config.toml
vocab_size = 2048
norm_eps = 1e-06
learning_rate = 0.00884
beta1 = 0.95
max_seq_len = 256
Below are experts of layer 6 (counted from 0) of a mixture-of-experts language model. Rows are named router (the router's row for the expert), up (a neuron's input weights, with its number), down (a neuron's output weights, with its number) and show model dimensions 0-127. Each number is 128 + 32 x the weight over its row's rms, rounded and kept within 0 to 255. Numbers have three digits each.
After each expert's rows: "comes before" lists some tokens at least twice as common just after its tokens as in all text; "comes after" lists some tokens at least twice as common just before its tokens as in all text. This comes from a sample of Wikipedia text that the model never trained on. Tokens count by the router's weight.

# expert 90
router:137121175135226065147121213133141102115177109144147071120133107106125163142211153106092148164116176111148157106149122178118129174136110096080125160109082140161129109079166178114159162186167100157131145081140186144128124097150135139157099182148100133102129135139161054146086135169088129092152067128141097097129147102159135110135138120104170106134172081093126151167110113187127164113134
up0:151215154061137127129151116158123106131180128165157142178095145090088097145141110147094108148156122094087127143112154198122047145051119143211081132100163065120136081102134165070102109191131126134131131106167139132138166176116087127091090138119097118124160103175177074109131107155074103168092117134104110119119081176105137129114069105149108094105161096118109147142128159115138094100116
down0:159130145153146154138143135143119132100113142095121167130100103210120119096209116120098162098125081028130126174154106095172170135106095083064116153154141152143099071113156080145119119147138114183124132164135171119115101116154072093179089165154156149138100177155115103158111096189161155123126080145179145131117093126099141140115096113147117176134125166192079160087049119147164162113165
up1:147135139167092088155129120124112127157165127126130163105154112164143181121160162119102155065080126122125132091140124209180154149126163151133081110147131106118113167096094160087157192129127094073080158118060080133143110167156094084134141144155138058095158134122095112156167129126139200166134155177098117123116129155113089073099107059061153085124171126119154095172067111110175164090124
down1:139094179124061111132124071122151118155182133111115100168149116112129083098154167134106090156124095112121094094127163079124087152132109113147080121057171161172129124167069124116099120128179050143131127153086137160144118113182153120178123124165133191183164094122102089139146067121102046135125155175139112161155141113119099095084110135157166123135152068162111117118192111134170112202139
up2:152157134086087105149102105134112199109125121132151078114106095066142098093164077144134112076128155135182153165117110133130166152142140175127087133075080104133180120129151125113110181145109084172129129155101059121162176139123097126123102098154116043112122146096172122110064083127133147111098156113147128136053133087096150137098187200094059123149082136127148195173136152100148163107126
down2:126124111106160148129177170135141070143095123117122157172126111060118118167133106169103141142141094116167146144163123136126192145093157152145134089144110079116154107138119166170175186207146188055126084084138144151143138072107106138071140134153116131115095182167158165128065121099100091135132176139149141136118125035128073118146097098146118171152107173147136089136102042130116134184124
comes before: "u", "ation", "ed", "iv", "al", "ute"
comes after: " ", "st", " in", " In", "p", "ve"

# expert 65
router:115116179149102123087153119168136186165118130164112100230128122142131134117152116056139180150096117092116136125157072120151118135101118123125151143087126117163175185091150158111129100139147089108122170138122111099060101174155130153112129181074133166176102179153161122123096139113166107122161154087101063111087188187111059122109116088101147111123127078122166107191105171132143061142146
up0:150107118156095087126080100118151147144106184065179141172085131140147127109116104118150105099144139164113143090095057142122117154093065161123111109129139084070117132147144125106152111142108119102124117133162085151164135089110069137095140149137078188187193073106101152152143124177146030157101125079138078159144105186194151166129155136127118138106094156179121135066124106147093101104180
down0:124118126118154119084153172135174188106130140079131134151191155107143148165093149146084117191115140058143102112160087045123126155120084104152171101132173138158145104093104121115089122180124139124174130189086095107093089092118178126122132108104113090184121143180162193102132114150108135159103175053117154129168141170140074100115173091100149109129111152109098086085125108198133146179132
up1:128095100094139155097101199176101150158198156134113132179079125109109152172158110164083144157118074109104131171104091109100104139124128160079136163142134137193182168083113093112133052121150080160149210168115126156152110164128121110115099190159108130140082131157159113197144114146159109146099135143139118159146193069136156129122107139161140186174147144087094117159100145065107129141107
down1:183156113141180123107119127106178208154188144127142065105120154159135139159151134137150149141121128103168087167170189135154147186112086177136097160121118139189091095139147098145151113128126135112145128154132124129125118103126203140130059138116167146100161134201135152126170164149151110147143157158122163173199180134104200154081119181044139123102118138075113143108151156143068114112114
up2:047100136117097106121139161107093122106134128119160101158113035091117146150146146145076106085126141144072071158133141134093174111114173142135170124116136119107137109209092134136152153091175130116157091135135137121052160144133134088163073203098149097111108119150162130111111103080152102056135131094180144098100154116130119196215127104088125136158069129092159170112130170147117126094131
down2:108132113133082136139138146149103128153090122157153148041176170146144097149084160109148192163124155126111130090088091115109089191153113116099095164111159153097115069118136177101140152144190077135147157155059143119164153135074133176098143155130155120162093125156082103141100066142175172159127128149118073095163186138145117180090085158170142127134129162102112144124097106151051178176135
comes before: "s", "ic", "er", "se", "ist", "ical"
comes after: " ", "n", "en", " Ch", "pr", "ad"

# expert 159
router:125103134103134105139114112145157111089137146140139116088151134104118128184157115111146142159111180109105158124114101138165078159132077123070108128077064129095162139098118151165110194145157108140100150085111139113095117146155078152109109183101116147122108046141212120115129129181163055054108153149151087117115173160192096144130110120113177135091129097077114134152066165199082143137072
up0:140088132172141117125102150108160180168053127111142097133150153174146133118136080135122143168153098135080150112101132161168141134068126120165135149219156137129146166135142102117164149137174071139118113097170164116100149182109101160053141135107073176117149153135143054080174153091133167138085106151132136079148133117143129170136080085132160076151118143128101072190059093090083113148133
down0:123113157108152168089089101136096181179148087091132066175140087099167050089143136063167153139100103191059156162086131131117103167145148096161134119114148202100141092154120097101128140103112124139118160099121171065113117161121130091156125088152124134133122123089134107069107111126096090057121124115109158137107141176117184077116078088117074123147102072173145130098089090118127177125125
up1:162104166061134100132132161141135112139116103066162101144148142141132123106116059162151162142173126069139120138118146127139149135143123142114138117146154169154142116190128152074132160136109137180162142129145075152179122064122171142197188121118101077128111091090172125158151162087023135147063169145167120195153096131064144101093163131119110131114191175098154164109096125168121123131165
down1:146159147154129081054185088095121052070135142118133133170102148223124153107079164128088121128128149133177108132161120116091121133112089123117133132151144113123215182083101107079058171093096088110079179095161062126142097140118140112136124075127136113088130142131114153124052160114152104136110164120133099120128121051103139118120112164143128112111137062089087135086145154149104131135111
up2:096093150084135134137136158086133114175107164121138113124126107042167105126117126171100158059195102124111114103087093133073125137133102163120125198084140116143110169125133142118190065118167122089161143140140172111107151122167191114143145131123105145164084135146094147213121184123122103082102121093152093138205140195182077141126053121140181115146144107119148100109107185122129122135134
down2:101148183144154066137131112088100103172125064111062122120143187080106124119150096127124128085218092079114195085146086116162159085172069148173153143110123094111127155136218117115158115164182138191128098149105112126166153169150160075174118168137145152116098139119139103116160135151095102124138085144155097129156158158104150084171096134131088110094123152146139141088132157151130092103079
comes before: "ing", "ed", "in", "es", "or", "and"
comes after: " co", " c", " a", " Co", "or", " comp"

# expert 133
router:138107155132178094113147178181125102150137101194126139163159105177155117177135144080132167167159112100179191074133113174117100143107145088137128157104110094134129129138119164096111121143139125110115169145119207095061121102142120217103080147105104108182169120041138100168129127187099104064097082134128127111112194171153089137106144101121168153145145100154144170147095142117094108165136
up0:111166111151151050106102177141171129126131078059123135186135121152154091113104136120134145159158128140165089120113112182113176096069123113223195130111129054111104125082147108137139142130137160131177122085124093158129083169117116143114163107095122123162069084086140160132113168130102053113097172087062123095095116101122193161084129138148134143114132131079109079089119162114099138119106
down0:138136075143154159106142069090117069170132137135139073132110120124125105137132106142113136151124135054144178131078151112140078115122095153144139118184110093132072099125105133118156122118113109129138140128108091121139131182111177148090140156130100117143105084135086110145030088119098107107089126077059134153101126124115146093062039060168223139172127137083156120083174097139151145104156
up1:119173160159139115089102126154103130158186125128150139114091094162129171174140098166124136133100122098116100077132112134086069129188059100101124117126106145058146162121126133105164115117145114096159150166082136142127116129104111125151164116127062098161045144109089037152081167134132110121195041109165141071147149120117156098113094121126156124109079082155185166109153144131158133122197
down1:164186138098153114141126144095103165132140099140186158141085109154144107105109175152180143086124134017124055100134096080178149134109109122147070169092173138111102142131079103101134152110148158105123112097150039139097123118088194163173112122113131118113085188095089066112119126116118117120183118133164163117171119173124110165133136138128100121149151112152144166097174122094089113182184
up2:130092115130136121113136057152113060091102123144149162189144093136148121089160145161128121159137144120146124106135056141099179132166163136179124140085186137140096093155159127108086127077147111163142150106104155159102126121175117056137105179106165161136043124171131191158084091194122116172185121093168157132109133095144161128115162084158096125138159111118143101141091117208120189105158
down2:130090134179119112121135094122101144121134136114166153126153106104114157110113148131137071192201099107134089087125044103121175141109126159136137111153118104177111048122146117066103142143205068148133127093065176143147082151129129102146136131137078193116065110117123115159141177171148153143181134155116165168090119068081107130101098070112102132126094053148116161075110132160140123143115
comes before: " be", " the", " ", " have", " re", " a"
comes after: "ed", "s", "able", " is", " did", "es"

# expert 95
router:126101125155134114111146129145119113108121141133141121176187142144166147153172096146086119116137107108170177091124071140088135162075159033094128189069113110109148185049171153147135175115173118111068130141100069077117100143136088123138117148139159139147110132159149049134087110195131101139068092102139108132115154124168078113084126116064165054174145127094147122136101130132149115132107
up0:121111171165150106151116129164145174124118093076137195138175130144138142126085108070095109192128109117161181118173163120071128134160200097179133130150159109103136122158064066154150075133161066132132127128090151153133178087111125098129158207095127112127118144140158099063169072093116096140167136083154129178123104103106146107099111108149087151069091183138156102119133142083093134148159
down0:144117139079111103130137146151094140204105157111185095072160156126171085137165137069145081156155103109080220060093109115102068136119095123160146109110145106176140130148181124080121120128128118133196139078183153150136140108147149142176122178169075156159123125159103126090167139132085173117122131149124167125157125163167120082182119154146146177123107074136162135096163102194119123100161
up1:176090167133121087138016144082141140176139091097123117080166123135096165099030097087126113160129128129135084192104121142098139104134150157094087134146135149083156181129149123148126099124157124133098201075163066166136121133106154167145117177137159108149126120111120116113114117088128174134112176130114103109031121136189112144108132142165100135139105124065133119055142095149121156151123
down1:102122086122055127150145089140164110103164157146151110113137154134182140121149160160133103194178079091185099136129202131186078185148124170128171055161166161113159113165108135110157197102103068146098134081141157123150110152135137083165059176160113164138149155136123143150115132121157119163068077157148157144115067133137114200163162122143116113107121159120110173097152128143130097140146
up2:057090091107118088147109108166126154142148138059113173127161126077122102093115078144138174168163122118141117141137053156139164038157118070117152090099135159128157142108125151101115140085149182136104126071095139153131156190104096160186123089158165169140081153142130077119097163090194171122154101149152091090121129134124126178134128131103150108127146124086107118130168152216088103169142
down2:180125149110098131139097156121177149180163110072182083115191160138151120127085078114103082127149084179135120175144132114177141121093156140137131150165105097060078125133121068118106212173137117074132128112179107112135127097111171095106064103176169145107168146084137127194107103098116141146166136110086112103089160096129084153116145155093106180185143156127107076127137149114094077115122
comes before: "n", "r", "mp", "ri", "l", "d"
comes after: " ", " M", " S", " N", " P", " B"

# expert 22
router:158072158090161120125157156121094099111108076185116115193137090183142114209182101129090139171149143161113128120188091148099075148092086126115152213124129098116169131085163133143144147141150101126065177111122102122137093166152118177114137122060078121085110158121088082123102096194140080144147124111119108116095111168157099154098146086070115141093092148100176172131116145139106099127127
up0:081166162057067173077155127138070129180134152122117137150154082136114130143120143145169139159138167103129138161139101106063134158125179102121081141076068153078118148113135102147105095112164156175181104112158119142187115145110120171102088144145054146137151116130109121104079101201109116167135110133123119133117128156158201094161126139128100144175143088085151113099165199068151073164122
down0:137182141156112190115110094131170117117129131145129150175053145095136116144051150076131113099179182084165128138115172116150144114130103123133131147115129110088078145103096148073147085102086091120088126126080072107109094113168121111138071096073178146136140105087186144124137075121155116181111135148093118151150110066106119115131109155118094090067141121136182097124095230159111169129164
up1:120083148162117078100117116202095151126121151097103131125110131156112086171108116133090068160169078189128134109069176084129133083131164113106112148099141131125113138065098119145153179192108127113111110067134116139155057124115114098126117167138131095170145151136162133116142143130136110131111087132048142131142153145100121135094074142185111119099129156059154080058130212067149100154079
down1:151121172128112081159100154168129157089124188140134169084159155100108131144184124126164068102128092112088123091108061137195123145128141139115134120149161127118109094071154151084116136117117192117117160104118136133063114108147129110141225133123113081161126152173060186127148157123104177135157151173206072119122166153147110187146133113102110132128131094080161172065092151097114103163137
up2:141206124181137127091152084125126187171148146056172127134176096110117113186115097099140094138175132104106074147131098146077147121144162139149091066142133126106092109081108134073123100084168154139102163115146131151089129105140081132100163068145118151121106111141171178137163190185118111148081125171111101157077128118180093181119097107121201087100095117135112135187143101189135116140124
down2:130094118149162112089135199080075155171206112163152083073190123108132146060151144139165157140109164065171064114139130125103143114166149090099194102081118167150123153129137066135130169127147120123134103083134102162124130121156152131123128083090128137118204118127108168097157082156115164190126123090154165105167111108082101153124169146104102090106085119163175171103092081128112130125153
comes before: "al", "ce", "se", "p", "s", "d"
comes after: " re", " so", " co", " ", " dis", " in"

# expert 47
router:079122161155196136119164136106135131113179118245150099106114160170102130150133075129118125136110177089100129123165155143076150168113138119070147116100080105164113130119191165119146220160123087119167186107144171071105152145117102144178108186144071134154108109123160128137109089188150108134153091096111104129090171116158069149131128104141186118126088114130119162107102144110129101168146
up0:128137200122142096116102146090179099122179160063131113177165082132201174161095162125176107186138070126149155092075148124140182113138154143153187124150116154128195111157155164112160116156066116089097136108131143115119085130118134158128080113079151142153135140059087139064128133105073092162157124127150132102152153139113110114093142114177104125122160124172123044160174102164163137140125
down0:158151204116146068116125090081173117138162100099161135164145143160139114170110139136153116130185070064079101129173159083084184139090161081150133089142111097072081170125127153166138140100134086191100128138140124103122131139163146093117126137105119155161132114152150190046122070153103083049130113144099136116152140117123083111134178136152097180077118135185115112106165115129091151126088
up1:120123093117128112107128057117101102138095208107158087130150113155107174132176135141095156112106120109092165134091171116074159097131142088135173129111095107053135169157063155125172187144118138180183138120147084113123191137125108127107141102100111098122089086096121109103053081112138133112128118129160093140134102133119186172151137160106165118119145083086084176119109205208110076151129
down1:109182154169130100152143086159084155129112082088135097119138131120064190142096135136145122109117143122173110179086140133157098213139178121076137102082111145111108103158091091138162134094135160124129104060139117148153079118176106070120148214131105100105123122127137146132062092128137099196151100087108163143104177125183162186156073108112092159146122161133142182170102086155130166130133
up2:158129131145134144132108092102092132087093158076099090143144112082070133139143191125190129173149134153145097110176119141139134176048084082123124188098072137137072155118111178170110090107095098166132124123114073071099071143078115178154099103130126113099153171181148124110132138136073132142151180118096148091130081118099075126096139117137111167143141079088107166061171153117156084127102
down2:151217158128088164126101167114134145115166133176099112120097134153146139126117128082097132183156072106137117128156161195113130111122138069121101137163123213087124149191129136123059137133135110131128078148093148170112129087078101117148178119122084139114194102163142147165133124120061101139117145117176095062166114114123129073122132102107084136082055093124169175162122102077156157141151
comes before: "s", "ed", "ball", "ive", "ing", "ron"
comes after: "li", " Li", "o", "e", "lo", "y"

# expert 21
router:127070137151173091080135127163116142135176104095125111118153097132121142249144089104091172137118118093137165092179121191120066098090150102071201194086120139141146133125150134116132105126168109112133078107128103121137115163103167190078094150124062140167108143134114155117092136103125110100148086091101112102093132159116114127106127088113157107137195118124092129166102140154097103219130
up1:112087162132143156155121096090163105136161112115101139136141144121134155113099129076101118116143180127116123132119086125073144114087136129196098141129158089167139146113065204125153158188134160140221127139145172109102164151098095069128085205108172089118124126121165122174122144169147143096114117086118083128178110171106145131095150162096016134143175139108101049149110170116121120126140
down1:110081120093155114172084133130162151089171143072132114171057166132138150142156085096163091121097086109105048161076162140156122112204139124113179042151124131148190074098094128098144116141141146135126132120154180132114133146166156111124093155095103138109123170130120148138115130162125115165124193049157115114111134094113141126147095140123134068145171067157092082137059100082154157118129
up2:144139107076103124105132143143064177116148123098115117090190137148104107127099116183114132153126092125113224125150071134153161104077110077106108124150083045065137132132111162119147093126100113128115111103125198127087101127072064095100102166165105141085136130164167183120105120087059121151099122107081115132108148129084183113171153163133135157112146156149076070124135127147101100075095
down2:115139113122110137175093124152113167135129109143108105091128148143053104139160137174166151152126097106132149152133109176140122127099118181147187145139092053142150097137153056140131089088081115087095152143174160079181116138150154123121124105202103047134141131082099173088132111128147154113131143056164169128119172131104119164104076120158178176104137090176068109139169157086124058154108
up3:073139124166121077089188084158113116137151082152151113073146144150049080121166136210146140154190095128146167138165107097108104109119139072145145172103182147136119169097122141119167157108138115137168109069109101134085113196184172115063087139135128116087047144158155116105105153135172116134144102113135104074140108085113131176110088118191141125160152120163119100157134112142090129139092
down3:140130107148113131104160086155145095144161097089201197112131095149120165117149161112121144127106113055112155119162127172114145169123155096094109161105166126133090134166089120110133101145137102106155087147144092141127142086104144090172210164146113126143133136133122151151170093141142058144166170094097090122115132130113082083147146120155094209093174087064068072170223138125091161134122
comes before: "s", "ly", "ral", "ial", "if", "re"
comes after: "t", " ", " w", "ci", "d", "g"

# expert 110
router:108141160108124140071170145164136121130125057190141126152176077128144151128191094132102134163158119126167147084183054092084067140087096051116113148129068107207142171131142159072141154195119101121124142117102145069117134145125112146079093146109116113115129099117180099139116127136111140138134112074127097151061147139172101153109134063148177063119137085130164143133121106119118115162098
up0:156099120096119174178148181091124148112076085089094124101192079131154127152112094129160128092164154095120112184158131149133176159074110177083142103137163119184170181080069121148130161191134136115142120157087156140089133109184179120149137138073141122172135166141115131097179168093136071127137094159191114103093125138099067098146119140089137127154204159085102133135155150097111132161126
down0:071137142154145156189117145102101128137108078175079120096162113142136157141127130156172113126158173070098127170168096149163053151096143108170133098143120136142055108125086099198121161180154096123105149166153111143092126114174186167127153117068124123126164140130111169115129170142122136174105129065159146156175079131096056127101068144108132153123153144176116151041097121088126093132142
up1:180109132075086149140169147086088153074127137101152187161187113077116123164169075119153129208134032100125067137228086138110104137076170167126123100115126136100190060094173125124103132126096136081115107125149121117134147112164169123086112107141120157122127158143093131128162102145111091075102145186163132158123140135146142124120099117123091164097112121171082139125114134112137151124189
down1:079121119075146098121132154069173123157062132185075060137068080108118160143127132133075161062128119087128169132129149109109100098120117119135148126194110121127073152123129157143148142191110130165144149181126144101106130121083174110087169134132105108167141097123131143131106226136154168150163156170132114066159181142104136134190127185119149124131161121144169111097201140147092107161151
up2:101136115149220154118095156118127129175168158093119110090141133130133068066125144138164078123133101172101111112135112106194114141180176133122105174115113173180116095136145122157095066099122129153090116143147090187110076120120166095119105144137106118084111099049107094111150142151166171106126127118066152189150144098085116081100124148168090146137138148160136121125131193123124079224101
down2:197115144113099170143145046143151110116152104173127166144123120080090163144203106148147119100151078091106176120166087118152190079099056095103086123137126059152192096132149156113111078094135106110151094135121190149149127128144154116105154121109087148115126046132146136189125094072103111115084114086183133101129148146132111142110199132147140155149160097128092146109084143122142183121123
comes before: " ", " the", " a", " and", " re", " other"
comes after: ",", "s", " well", "es", "\"", ")"

# expert 150
router:139085125137155106049155122153149137146125062117133101124210119135186143183132080161094105144118123152182131090155102146137140155105137104112120174143094039168166127097169126095120135148144120125043163167092154124138092152141111149150075177130138126126111158107125111139112130167155108112141128125111121119069214183126138174131075136064142106095134120095210166166123116121130109097071
up0:152115112112127098189138126118066214123146138142132118066160139067095101096153168089185141126108119095138180022172142137160162122096155121092083146074122105195144119081087109110113088145133157100118099108124160084140111107134085105104172066089157204179085137125106132092136149138131095124131129102120191101078104137112114096154102125130099136121147061169148100122140158130146121111131
down0:081149101125101139123125157169081149156062095060099128195171147163123099131132126084133129170156147125151097110165146145179114153152153144106075149104093094132149133095137189110056172075138142140171140142121170157192124094128095094138138105122116115105110111051149104109142124106135068147058132159153117097108123151121149146134154139083150177141122147126115051096100096060100156166052
up1:127070154119115169138096084210116168095148158104143166153122128114153130114182144133071108150132072115177130127112146069140126095080111141169165098086120114113139151144101128121106200096164151121169133132146065121167102162116061126126124200128153174144103119088130129138123112074163176113108068076136139098070151160081115167097132149107139149152101167178127119144115116238120110116112
down1:122132177104144137152052072106098136132114173116126140146168131100139106071070148146094113132090157112111139130100119120129117077099171117132172139109191139159131119176126091173151236091142170094089109153090070111165144143099094085163117122187174129094117111169098141155150122137099137141138167090175155098104148135136139161127144165082148101187110138108045077164098079136120135082096
up2:124151132115128145103115115165126135144118140127123099118137150091120086121089112154103076137155176117091075137160110130139086146060141093119174093151079073059092135136099141108063132177101121087144197128183198123134110111052104127065148131045126190102174067142109086105190103104160149179133192131153097150103103120158117127107162174130144110148159088092134142117126120166116147102136
down2:170119128156124142150158067144134080164109130203102144132119156108059166095105163146131085168097102160098143150089169134205106157122148160161134140148104080137149131161119179047183160070110160161081108203124147127113119183107133144116139164158057100164088148142160145146141092131133186053075148110120138122113150152058147137164117104141166158117089122129123159135148109133104146097132
comes before: "n", "ad", "il", "b", "ck", "di"
comes after: " ", "-", "|", ":", " of", "R"

# expert 138
router:085076120075133104117170159162137103165103108147137138084186098175162166167166079134098140146144100078097164094132103132094088170083162162073104152110074126154169171109132190111095152148103134164114156176129205072124120107113103134082128157107132134133098107119141088129085148140092078103092120143106148142108141061132122111072126102110135136098226071124146166106073123151154153139107
up0:164221133129150121103113156145092216143093146120186056153109148083179078107132131141159129147102094129144138173126126121117103114119129114083134089120081106145161108176097124085095109114099121080126137108108104151144083176137138129144154111170098138082148167138083124116203131142114105105115058164122101161144132135173127079128148133115101145146143161107093180148128008156123164084162
down0:118072083099141135119134122114098128043099101076105106142145132098149108082119103132131166102148145133067144138144106169114160104152123142083151137134102165173153124173088149128155134152156149115194101197155104171173097150147158168098212102179142148202179117108155130108106174135129169145151143151188129164125177027078111148113131115118111149159071127123188091092109122114141137119127
up1:189136177087086098090101154214112148117083054140117122088159112141084156162114132119123079132120136075070179198084174089132159091166140111126155077167136128155087166107144089140136126109057141104138170120147106135161099137164188145198123142113112135169137125158074122150116078117135122143105090175112101127066150140123123145111159100112144102088087142080114173135086122136147132116076
down1:142109104094105136140130074155142125158120080141101164091103142141173098108150166159118127167184112077049158216179129158127144121144087105152147183145182117144134141193093112185112097112140141107108170167064077125165072099193169107159125182153137127129124070116116131077131072108137116167104129132079092121078135138166104196142111124073131137072124161103131139116136115148140156120119
up2:142138172145141117143073111136123115117174134146088110085114102095185036122173112164115179074113132128194114161121137156103161148165101085176056127188151154104126124134091081159093122168131101118086193142105128178078157127074115094142109104114179092127116137127152121150105145114153141136140174076127070192108096142173113177106141171174128080067114129121086146111079120119128112159113
down2:148158166112165165153144181183139117078130101182075122151180147118143188080134131191107087164120087113149126102107078136096135076111120120115081112159196122076064135138136105120150099103113082108147156153103089116141112138162140166150049179130168142101144142113111112158143146129089136165082139149203132142116076082125092170136105144158050197129148125138095111115125164139148090171118
comes before: " was", " been", " is", " ", " had", " has"
comes after: ",", ".", " where", " that", " the", "See"

# expert 119
router:113087186111188106093159176155112129099152125146157109173138109120143177155155113166147134195134126103148190127183098149106102148100130106121132162130126111133131161070140159122141171165137133123126134086099180103157139139150121169058075119150066161158073063133186132137064116135071139098112126114141124182125153099144088151101126098134099103104105068095187107108080166083100120194079
up0:127135115146094068169111114132172115197110109030131094225132082118124127077037146134139064109160172134112077152115082089133107130105130118122140158111129098149118094111156113132113125172121143165159113092112102096101100083155146121191156098076063116114106141141129115163136109158135168129117100190104131147146132122104084111133152166114065128157106133149166096201142127164088115129079
down0:158138119090169173096176165169133096106162123113174154131138140123142131168177116119089184138157104125114127146121089111125131109108071151158133151127107151185088110121099158216110111150174169081134112130174123143161172116119140102076082089123218108160137130137158110168053144078157175161151123107185160124121129109113097172152159153123142160130110151231124115167063126099154140093137
up1:080128086158125155124147095180132115108102136154095099147123101133063114161178179036111113160159135138189134139137166165152179093140224149136171107187077095131108117168153126145093162161131139092092111133134101144128094131142149156142154156120116097113099132098108169093142173075119147131148142192151073141113134160156112120096088176110093147086151151111097093149101074137124155033138
down1:144172153129127092129101165175078196183079103135129100174150161144108147080149159180135094153149127120150103121185117138179110099184128127139071107103124119067141173171146092091102151145202207131170166163145129147123101135136183109128141161119097138099156179153113127157126105110120133175124128078114137087127134078141215085133153119126192142105106130105108144063181096138105138170122
up2:229105124122115150082163153134130112130144119139167096135170131162153099116147145130066137134089121101123118109104103166119076128149105137121164087110196104135122089135168136197104134118130136046132113174127088080143173043132137158110115074114082098132135108160142064167106129167078148102055130123152137133084127076111121061064128133136109130094098131179139126124132074068146160111151
down2:126201137097144141183123165154143136100093095079110161151075155147151127144149165099117130130174186169072095108140141137073166135137132149116087113134180148164114152131066139076142147125167087159163125121120180129109131199127132088168100152136142164126149158103183140159145155104109160168162192177160068144163092091181118162188122182142104126140101129119060095135167176169106114113094
comes before: " and", " the", " but", " which", " he", " "
comes after: "s", "\"", "es", " However", " years", "ies"

# expert 52
router:078118118163137087127175156125131123156099102119107053098119159096123165190154091151105130147091116097084132081104049143063103107107116113065152115105070117149163144120136180116138143133145123137100130141156138115121155135165099157117093146137077133140086139203162062151122098182152086091151079113117122130054123131169126146114117101108199068102095047112111143197123122139126165151133
up1:105089118116139130134133124121135139170122120131156106162114158108152092150187074189151113125129074097108154088157128195109131088158178134118100168085060079093157101071132102091130034156099096213087159154145119191108152074129080133119146100105082139113095113164143163135090124115071093143130157228130117132129133183139127131131132164096144114124143163145142101093167145148115145143170
down1:119113092101113099136117118116114108135119170100107067116150061173111132159064133144100172152156180186141133115185132168155090120081157162147089155081103128131125146164107188120162152126187118146169149165169044099159102065160152092114136101127181120107095097085150131113158134124055110139071150157128139162148095114097112103148149160174147119135104158102149186087127138112115164167206
up2:043067116082161171079158119166134153166131121138144131165101182124078086151107111117080116142164141141129123137061130134156146150152105133126123122072092163077169188110154113133096103145178099103075102159148103101122107089133081153158151190102085150144125138132129167101099149159126100157134083190091120102152115136116108157059163111196179136175081093088136126163124093125142137155063
down2:139159128120120185159138087169090115134189208103115132152087086151068137077112089125155162128126174140116081139133184193156147178139080148141177132119123124103099130096096114071113124146113130112122088155130200118124136126132119107145141112152145157149149056102126173177119127159174165168158080172169155125165176078130161139129094148161163147167112171109161090124167093134078113047120
up3:128120057118148046129146127103067152144171123177079170137132119138126083128144079141119140101149132157082101117171140107116108066118172160054098045058129099203096157092163108117173114099114137122117136130127159123095114203136135109152083124135109103140141164124105136080038107096153120108126082130117105151134167123152100123128174150075113152089136064133102115171136136135166144113168
down3:141178150157152069131052137127154137060178106113114111111104151080131123092153139133078179078115117123116097094091132117141117133145071097121128186116072116157095156105088088077120114134119148141118152102166110155123156106088159153118171102157163070080086130138106125038140139075094137121112095132145083174118172084102156085148066156131111105136121150135146211125146094126160081150070
comes before: "s", "en", "lic", "e", "iv", "ic"
comes after: " S", " Gu", " T", "t", " Ch", "s"

# expert 186
router:077088120114131154131157128148084174173100097119128106096105069139129148150171116128106198171149137130109199075150082155139137192072109090086134161093085119155177128094193120108059147097151058126106165125110170069100142140149103167076123153163089166115058107152168117124089150116118126111115112111123098111104161117189117141101121099131175089126130101104122159137125135163153073175090
up0:073148103132121152172098185141200108144169166143127137172105114114204093146170162137186104191159082087144097103134190144106127105104133173172108137166117145093085136119154069159156146129177148113114107138087072119075148139139133151108193118119152199128121146119135096153133068100076132130169114139141144114089123150088077140078103133173111121056147164150104166125125072124145133088132
down0:133198088060168130167168088129086096136099121201143084141136094201099117171120169107146136129140148099112175126120147143142136105097123134133126097135157100163129143109104072106105168088079108115129161115105104155112158117108166159176172180110160107146114065108098186054096153149146089147130127113084149099116101127141132149121184137148056106103150170054082138120123118136177124076068
up1:152097082118114112082090146161137093137102100153164093123133131187144180097202151118148070166148083190111102162172123198093180136167138157123200136129151144141140159113148143061171146180133167143143135177151153108109118118155150138072128176167124089081136095180212129117174072136113107173132085119159098074097148124111139075102127126138100089165124133114111132167092125133127118157112
down1:142133105125103121120119100140033135197097112168103129153125106107136128115164187106144157092103121147116146140151076130126116183106121081100083140088082202140132198153074155110174157133110097127174126108163150136081115118162180064194115162125094104073155128112171130144142102157063141155141158136146153125090131136096092154115092082128125160104119054149160109044152135109140156139167
up2:094201104123150139125107114197101128122158128170171131150151107099223132155095134134112147200072099097107103077170078137090158158123148169091112137154143127134082135147061129138139102150186137151135137144166112066095114160132192123107186128145152118124102101151093167114126085072113130153166109080113159121051112129142081099138148137105142121181086163149077172086098159156150152118127
down2:147191147128126104129125087174088166099151121162160144133102125114135125119126130141138129153107133076130159069109180106129099111128155161141162143187149134092088180122115166143068192064095106168095135146137075145116116158146143124159140065148091129169104143122105162103137114127142135109112155202076136092094127115093110055205175124186119120192095050182114173143109168108123113085157
comes before: " of", "s", ".", ",", " was", " in"
comes after: " the", " The", "ri", " a", "The", " his"